config.yaml
balance_bias: false
norm: "rmsnorm"
beta1: 0.93
batch_tokens: 32768
Below are experts of layer 3 (counted from 0) of a mixture-of-experts language model. Rows are named router (the router's row for the expert), down (a neuron's output weights, with its number) and show model dimensions 0-95. Each number is 128 + 32 x the weight over its row's rms, rounded and kept within 0 to 255. Numbers have three digits each.
After each expert's rows: "comes before" lists some tokens at least twice as common just after its tokens as in all text. This comes from a sample of Wikipedia text that the model never trained on. Tokens count by the router's weight.

# expert 31
router:154141137105202162087140096147185120150123116137107157125140137157152131163145060145128091096118143127170171071141067126090090113171141139125138133078112133119080169151097150167144129116176150102145081118084137173137137082134179068102197147102182111144125077159144103172128085057130166098
down12:061109057109143092133121136100116122169081123118126025126058172085051112148138156142116110138212113108169068150089133136122133148122108171148076137138108085131171107115126160116106137133077157137161085127127133162178156135146186126138178123128137150103155131143098126117109159129134192121
down13:147116150114099133161209148096120135160136106170169144175136152116106142128089168161068154161117137143086135221187095161127169136160156149079132142143114125141115111124109135077161149136148078107131139102113121150073142126091103076171132136088137075127059073176208167115125123123102098146
down14:112128069132168133091074130123075110147120138086120124123179141139175111131162131105118105096070157140099116169144131116105111126199150165137073162106132177162117125147133169145153112088103158086092134085104183129166162124162086118144133155164168065146123142214145113108169143177071192084
down15:089128090157121073113127102109134104102084120098160156123174150151116134066107162135157068116120119091173094069077112140181112103157079100154120132159123107116127102088167162123149107093082158169114061124170076167104170107085083091113179138093138150171156115076149111173120192118153153153
comes before: " the", " a", " by", " to", " in", " on"

# expert 20
router:111184147155090140122145124136164108143177114151158097084144194115089134165170163177087125162144115125160117163113055154135138100158072136223141128181117099162112105102115134134096169097152052107157140174113132160126147136130102183163173132135105158090098182144098178100163140115120156162
down7:148121169151131142098089181155110109124102133146120119088148084159135120148130185132180106038142088134107156110098101072119088115208160161134135165131129109162140098113117140064152098164125086125100140086110079151180156164146117138113148116133178142149136115143182089085108135088104173224
down8:179138103205130084163089157144156095136104130144141183128104135080117097119093116092172133188163162145114086129092065168190118098084082100122131139088097193144167162143156124089141082123142151125115118126145126095171118152061135122140137154081135187147095133134129203105113113158067128124
down9:078079114169138104145139133114129153156200134159146135099158139153119101149125147170096099083169113154127142116133134090114155106126183122178135101142099148134085133195110117176155048113090130155147169140142102183147089120173079164110089205131051083146175147069116138114152125157162094121
down10:164142192163076139107098221161141160134131106108170109148116107135088103144117170104126118133101110168109089159146100113138131062094115161138122101204114127078149118177120127138120138135101060181168124115140148116179146167078078153226115120164122138095076080127164123108147134123139099132
comes before: " |", "–", ".", ",", "7", "6"

# expert 30
router:095167105152102105120143142139133182121113161104107120101113078094074174147126165098166161102091120113066171140095154092097148135082099135125137090116122104085159095060075123197126094095120155123092107158145125126146091160135131166129110151122145123073099179134110137166046083111201063113
down16:152151138133130170126130154072111115108140097097099147082184098098165147119150102123171147078118073125163120156104135161154173083125084112108115108176085117125121126142103153041134170118072110158078074144145114154162070067145191136123113119146117183145118157059131174095165127086079138145
down17:120103084132169092150154135099104132173103119167183094058120106101076098114166117137155116135178077218138180134118120146092161082188106121139111122125193133220161105173101136125127120166132102146111142144134175124132143082078135143098112119119104168199115091115142120165087132141095148157
down18:156116089105160161113111096159104144149124115065113160142181127111146109083085179114171126122057096099116185184103106112145125125201094172140152118127157118109092176147117100126134107119124154103124106057098179154101114145188113090136155114097171120105140087149138139116194097148198074078
down19:085130139124100204164165075141098143110145160109125121161150102094081150117124169150181158169051126112117119160111111188091105076143128077107123116194100085106175149106082102110104107064115108121077051133101124140098097119143113120146125166052152145133149080149121117171136110111108144093
comes before: "a", ",", "i", "an", " (", "o"

# expert 22
router:085167124096096110157126145098155120095118107155197076164107099144092129174104094171094112154127127156088174098097088126100182137096114128060114118173094126093083109131147166104119062132146150070148171144101146085159100163140119155110058086123069168145162096123152118122178123173107111079
down12:114120138111169141137087157082139173152146109177115053163122165158083216152123151064091170179140096171079167134159083131080137110118106174132099129158080156113108152141124132108067133180104133165129093090143156098083112152053149115136142134101132107116142070125135123124136125174096175151
down13:140184135105094077179181147094178186135145138140142186109150113135140152102112165175108126096110152161130117082144145132152118113137127107060144135074156147125153102142137100078201138112152146125173133065165126159089044118101115116170138123183148189143099063176090112161108153129131119153
down14:140169072107053056147181171116111143120110088090182097152075080107125100148157107156062120149151101130148136179078093116134185131081155121109107177110146131093095158115148141152143127147161142158148098144119181167139115160117117120079130130091121082125114102081073150178163177093104120098
down15:117128086160163178106111144099083138153142071106053124067135159113166169114105116149201189114130156142167105090059123092160163115167130079181125129080083145148121104094115138180143152128103129177103111085171129101113088141091149094102109120138134102181182095113117169096132115127093136081
comes before: "\n", " 0", "0", " ", "1", "6"

# expert 14
router:153093139125085111118131093094100054169144134184141154130125159108168146135107096178142129131180204118088100133130125116073202153176109171121120152128107072107084114163116094147102104146054142177118148110102156085143110124112085148198144133141102104103101113102086148137162073097074102106
down0:119126159150086160126163081162122112097151095098168145105121127139160104150133102136124131146172115087131061162171082139168133172168160129132143146142129114114147104101089107154169110109128196153029141166117157083124135099063123144082083163140173132096140225121111115088151154148155163072
down1:114137113155119153144167165125132098109141122162134127164061093118146150166163186151111126144173119117069224104101104118166127130172095182154168162110128145145069167068052155190125145080101074148135147125121146138154136177134123079127147092160133108147170084140101145106093118108152083093
down2:153180128079100125115134129171139143087070147104118129146144144178148097107054141206128103111144151131095065117133078093162164118134139155134090078069162089122134174083139049074147101143129146169066157165138133125159109168113166143140139129136152095165162118159137125143080086190143118146
down3:149140134139112122205111140132110113137155061156096138128140151115074106083220166146075129133090149107125084170104096120052148069121174143129165155146147104081130179146132113131143077124114143160110141118145091126076128079106097125099058120165164122132095098106115079144114067141113091075
comes before: ":", "=", " information", " S", " U", "ation"

# expert 13
router:113081162155158061161125097139170162107107144170121105108172091185086119099160162115151185114096126157073162162091140154152096147114170160141108105082105131138090116176153105131185100195151164174089134126133096111117145126156110078164187146143097125088122131164078130110117081117087201117
down23:108139213118198120191181131161097155166137145149140116167130115115166122142149094105101132090120229077138122128161129174190139148098167139105103138098143098166129130110166140170116164117146128134113140193125132114095149176104057138113154154099116140089164082110123115085044129115130143109
down24:176064096114132131127164177137143144086069155118057096126117122118123200126111107127183166147088101157154076153081119135149106140099134139157117119174125083115103153166089081117119209127072094196173109118125092133114088112128100165199152065099163175120118157127131125118131146136146145115
down25:181094131131161112131112120183108126133152117102129108190177168104100158126103114126150207173090179071099163124097142114113088119099121212089125175104179146155151157130074122158051062087107093084132146112143133126132090165113137077161099118108130172121184147106131107113127095152145102128
down26:138128166073133071156147145131186198063118099102101141128152155152192157131170073112152151160157109113140174132122171157128172125085103134199148104140158145166105103131116133126122139139072140142109136067074187114138173142131160166125129165094102126098126114157172194178175156144134090159
comes before: ",", ".", " and", " of", " (", " in"

# expert 16
router:199142166140164137116114091115133150186089177112069131147120101166086135141121154154123154095096099098155106190171222167060143115146105072203153153150172146134143150139119102105107070102126089141186128099160092147094084109098091132106137167113103123177147158151146108104119146126139141134
down7:125133164062073097123184088080232125121112137090110122186116136108086134099128149064137119078074127116132149139155179088135121104082081141108220112158106088160115110141155083164124097162179153123128118114125121123156095102169095106119086136163094122167098109136105139095127116123081145139
down8:102113105127186166119133102220187147149091106086104076139150142155128132131121138116155189163139096132096166138098158173138126138103157095100148077083171075115159146131155185120114119096055130057120143109155170128096108123167123171101134100136090115164138113075083105104113140102202148110
down9:122044096100156168120142149114139106149092174115120114127140161081108139154097144095138148086099126166084204119133092146122130149112113112175134126160091125136160140136148101188132138148156088220136074108096114186141119208138183047103120112113121063101122100125140183126143134147139086121
down10:145167164131167148138165116188169133112136142142112156172120118120148067100105123142142145127150144160218138124154143118118149096117088142116090083169114150110161077066173207118135131136094121100192127103143119122154113058157092116109159179172131143151111228122180086127147140085110112142
comes before: "-", "|", "\n", "==", "The", "==="

# expert 9
router:157096085128190126140107112122108094172155116114117090122130097127127134113135097113172149095192125127147161193099185128177165106132178122204182124120080141158202144127127077098125153117144092135132146154108123134035185119124122132104139179163121118135085152186175093099131190143128134098
down23:166093067143143103104053091118108082158168115135139100163118109125157135113139124150181075144134125109144161150108060137125128133084086139136130158113082102112146081161116158117111191169177127199141130127161092181126152087141148120132150142109126079117166162162229165072153158111154140092
down24:135079122131140125196102066137098109102176124136163153169110148143145123160084140128090102163144068089085171159093142088099117140131085138160122161088123145120090091121153152098193189129145088133081167167141110125142145147108205168158079140143049114185116131128170081141155144082145117107
down25:125105101115094138127125185133066195117153167157089063162077151119101094103117171115076130189141159117113146162132147083121161107116103144145113066120131109115163142127161109170107165135165126110161169083140171093121147145158124181157134066141096023118113168079138136101089138142168122108
down26:095110144121179097112144091185083130110102104133119255125101093116166184132096098108128121143135094191082147082155133167150125104182177131114134098165073146135116187134140177131109130135144107131084113140118118111093111117145153118152108167091145106166147090135152154110125103151061063142
comes before: " of", ",", ".", " in", " and", " to"

# expert 12
router:134104125113137118138130126152122118162095124180088127187096147128107140107117132144152118103105117131092124125118074115112079098151132070083175114095187161144200107143178140119159067108094117168151145147071082178120079160112107153068127150177100130159152089179116179094059145116128194077
down2:102083135112131172080130112147110091106103101122109179183133119150171087139140134143199108137135148152168117090117132093125115118176050053144097127093146141206114098167088134105121134136146116061136139120137108159106138108125135137091148114095196109129143181137158090115085122153105184225
down3:096162153092144119127139174144150129195103103132142159164107148124136147192139159103087093171083151165180133107162153099176116148098139106125169124082124107077130069130092094048147173141145138150119130095122095061063153119117178152117145116135056124142121125109210119102141085132127091083
down4:149148113119134159037133158143123107158133149059092066137139141150205062198151132205113115090129113054131141095075080105133117164116101116166174144097139130087117117167148167130148134158126102095102100143106156102142104130167125144123192092124119176126123117177141134137151082091109154118
down5:129109138156133084144211087084095096165068114091174108115105141099111122124110123080091105158150128098094207119184120119064094122142123146072093079118064126125139148170117164155163161164058102139162142146118140164132158113172125175100104072083147140172106133099117095120147132162133157105
comes before: "\n", " the", " —;", " and", " a", " S"

# expert 6
router:103117124137099177131080135133092092152124120134100142132153051132143107089095169158162058142205132160137099146170107070141098161110129110121114139175120144097139110103208125107113164178082149113152128131206123144180159089179161098163190176086135164089110129143101079128110137131120110139
down4:139103108129115103110123144119163161169082170108135130135130195101191161083101103157142115192130106109084058103142163110050116094146187077129159103051108126119072192100131132144103117137153126106118128178146146111140144142119120100095127130154115208109085150141189122183085119134137153101
down5:184085123174156107115150087109132121123101115054145115154154191152097190152096144122170156140120074111127151126145193107173080126121083117129104151116112118111138128141082093114099066135128072120138094138131144119124135145154083183102106112091207132198122117115081114141142183119144063066
down6:139099127158155112055152074116128159153180141133122127130148145056121133099071117114122124063137161130146150089156109137096135087107114095143151125124093109069070071161072083144171099081101151138166111119164126109149121111141152070032161163166141124122101091149170101107069131091103123107
down7:149106142132103192138181113131099146198145142105121023093053110069176108108180127134134141109128119076157187160123076126141091174103087132048127113141099108144165120162137096112114110099157158133131138136143124110162132110157154115170153104073162098169085157091115108146108144172109112143
comes before: " ", " S", " D", " M", " \"", " T"

# expert 21
router:111138104114130136184142124044166174116165101119154153138064193126151100162151121100185075144074161105090106120148169148133135106158105175129118108099161179133129111130141153127165119125081162100157113183097128193068143118132113115098158139133086131126129172181109030138085109158122109155
down4:168083131127184187107127162110087105085147066119154123125101125135188114124038136062163130109105080134098150170104130069139150148125093119113134104120128133127126127099113176152113127163089108099121091105097124092138177124125157212077192100152112102139160107088069099112107174086143135159
down5:136128118099160155141050079133133144120156122155174104118127089089161071135148128139057125114161145140158137089152140116114146165123117105110134032099124157146125032116113099108121121145158163163115139119168066097150168173172117095137078139179099149142113140110132181108062132064095119100
down6:118099142101138085154156091153131141137163116055127124113146109157127087170188139127117116110090132119090105094182124129122144144118224122144111080099090156124153140042204124144150097077164150160162147078060129136098111109149140100112167130156119098151206148114110095094154134145111159076
down7:073117129133115129158134158140113171118100134190132104101101118070116126109083176110148186120180143128125133145134122148146210153161076100122072166140127109101124081162167248166156118129170103136116165192137113066139135167112088140119143104115146123145170156090154062140126136147143103115
comes before: "s", ",", ".", "ing", "ed", " of"

# expert 5
router:087126128111174128129066140113090162092111109076181138122169181100112111094161094110051148092161113210126155155132135099086128139150139140075154047142138116106134132082135133129119148155099111148173131077163156158184077135141108145138076053151126127162102152147147101113157075108085109115
down12:094100144182107133187185092098142191067131157106180119126113110227131130134078106181151165163095156148105115139117154101151178114125105122109136151078164089102147134137175110083110104180121092194162091086154124101127072168105143135146095142132118157139130098114107112147100131143199134104
down13:135168102113090113138120097096147147112089131147123108066145131145098128085190171187066102080123117120132137122168079078140135200141110140097152118133158137099060141104104111116155122185144143072161102150141086203152166108138126134060141113184149181104148090162124134122186163104102109166
down14:061120102154135146129155156156086158127074110167172099140130151104141121137116146159126192125123066171146130171092129180142175144144199111107094178141129108159108070138204122130140129071136150085165126107109109060120173121117077145125140162133075084113129096172071126187157134116120164112
down15:134153121177167169136130139110121106178124135111133098069081170181059079073107128088145165194081113135170174114121152104149105146170213155104158115152128136099082126116105121121164119157158160122117138191123089104134094161170079159121153159103099107095131113200127160092142109088134125164
comes before: " the", " a", " be", "tal", " well", " an"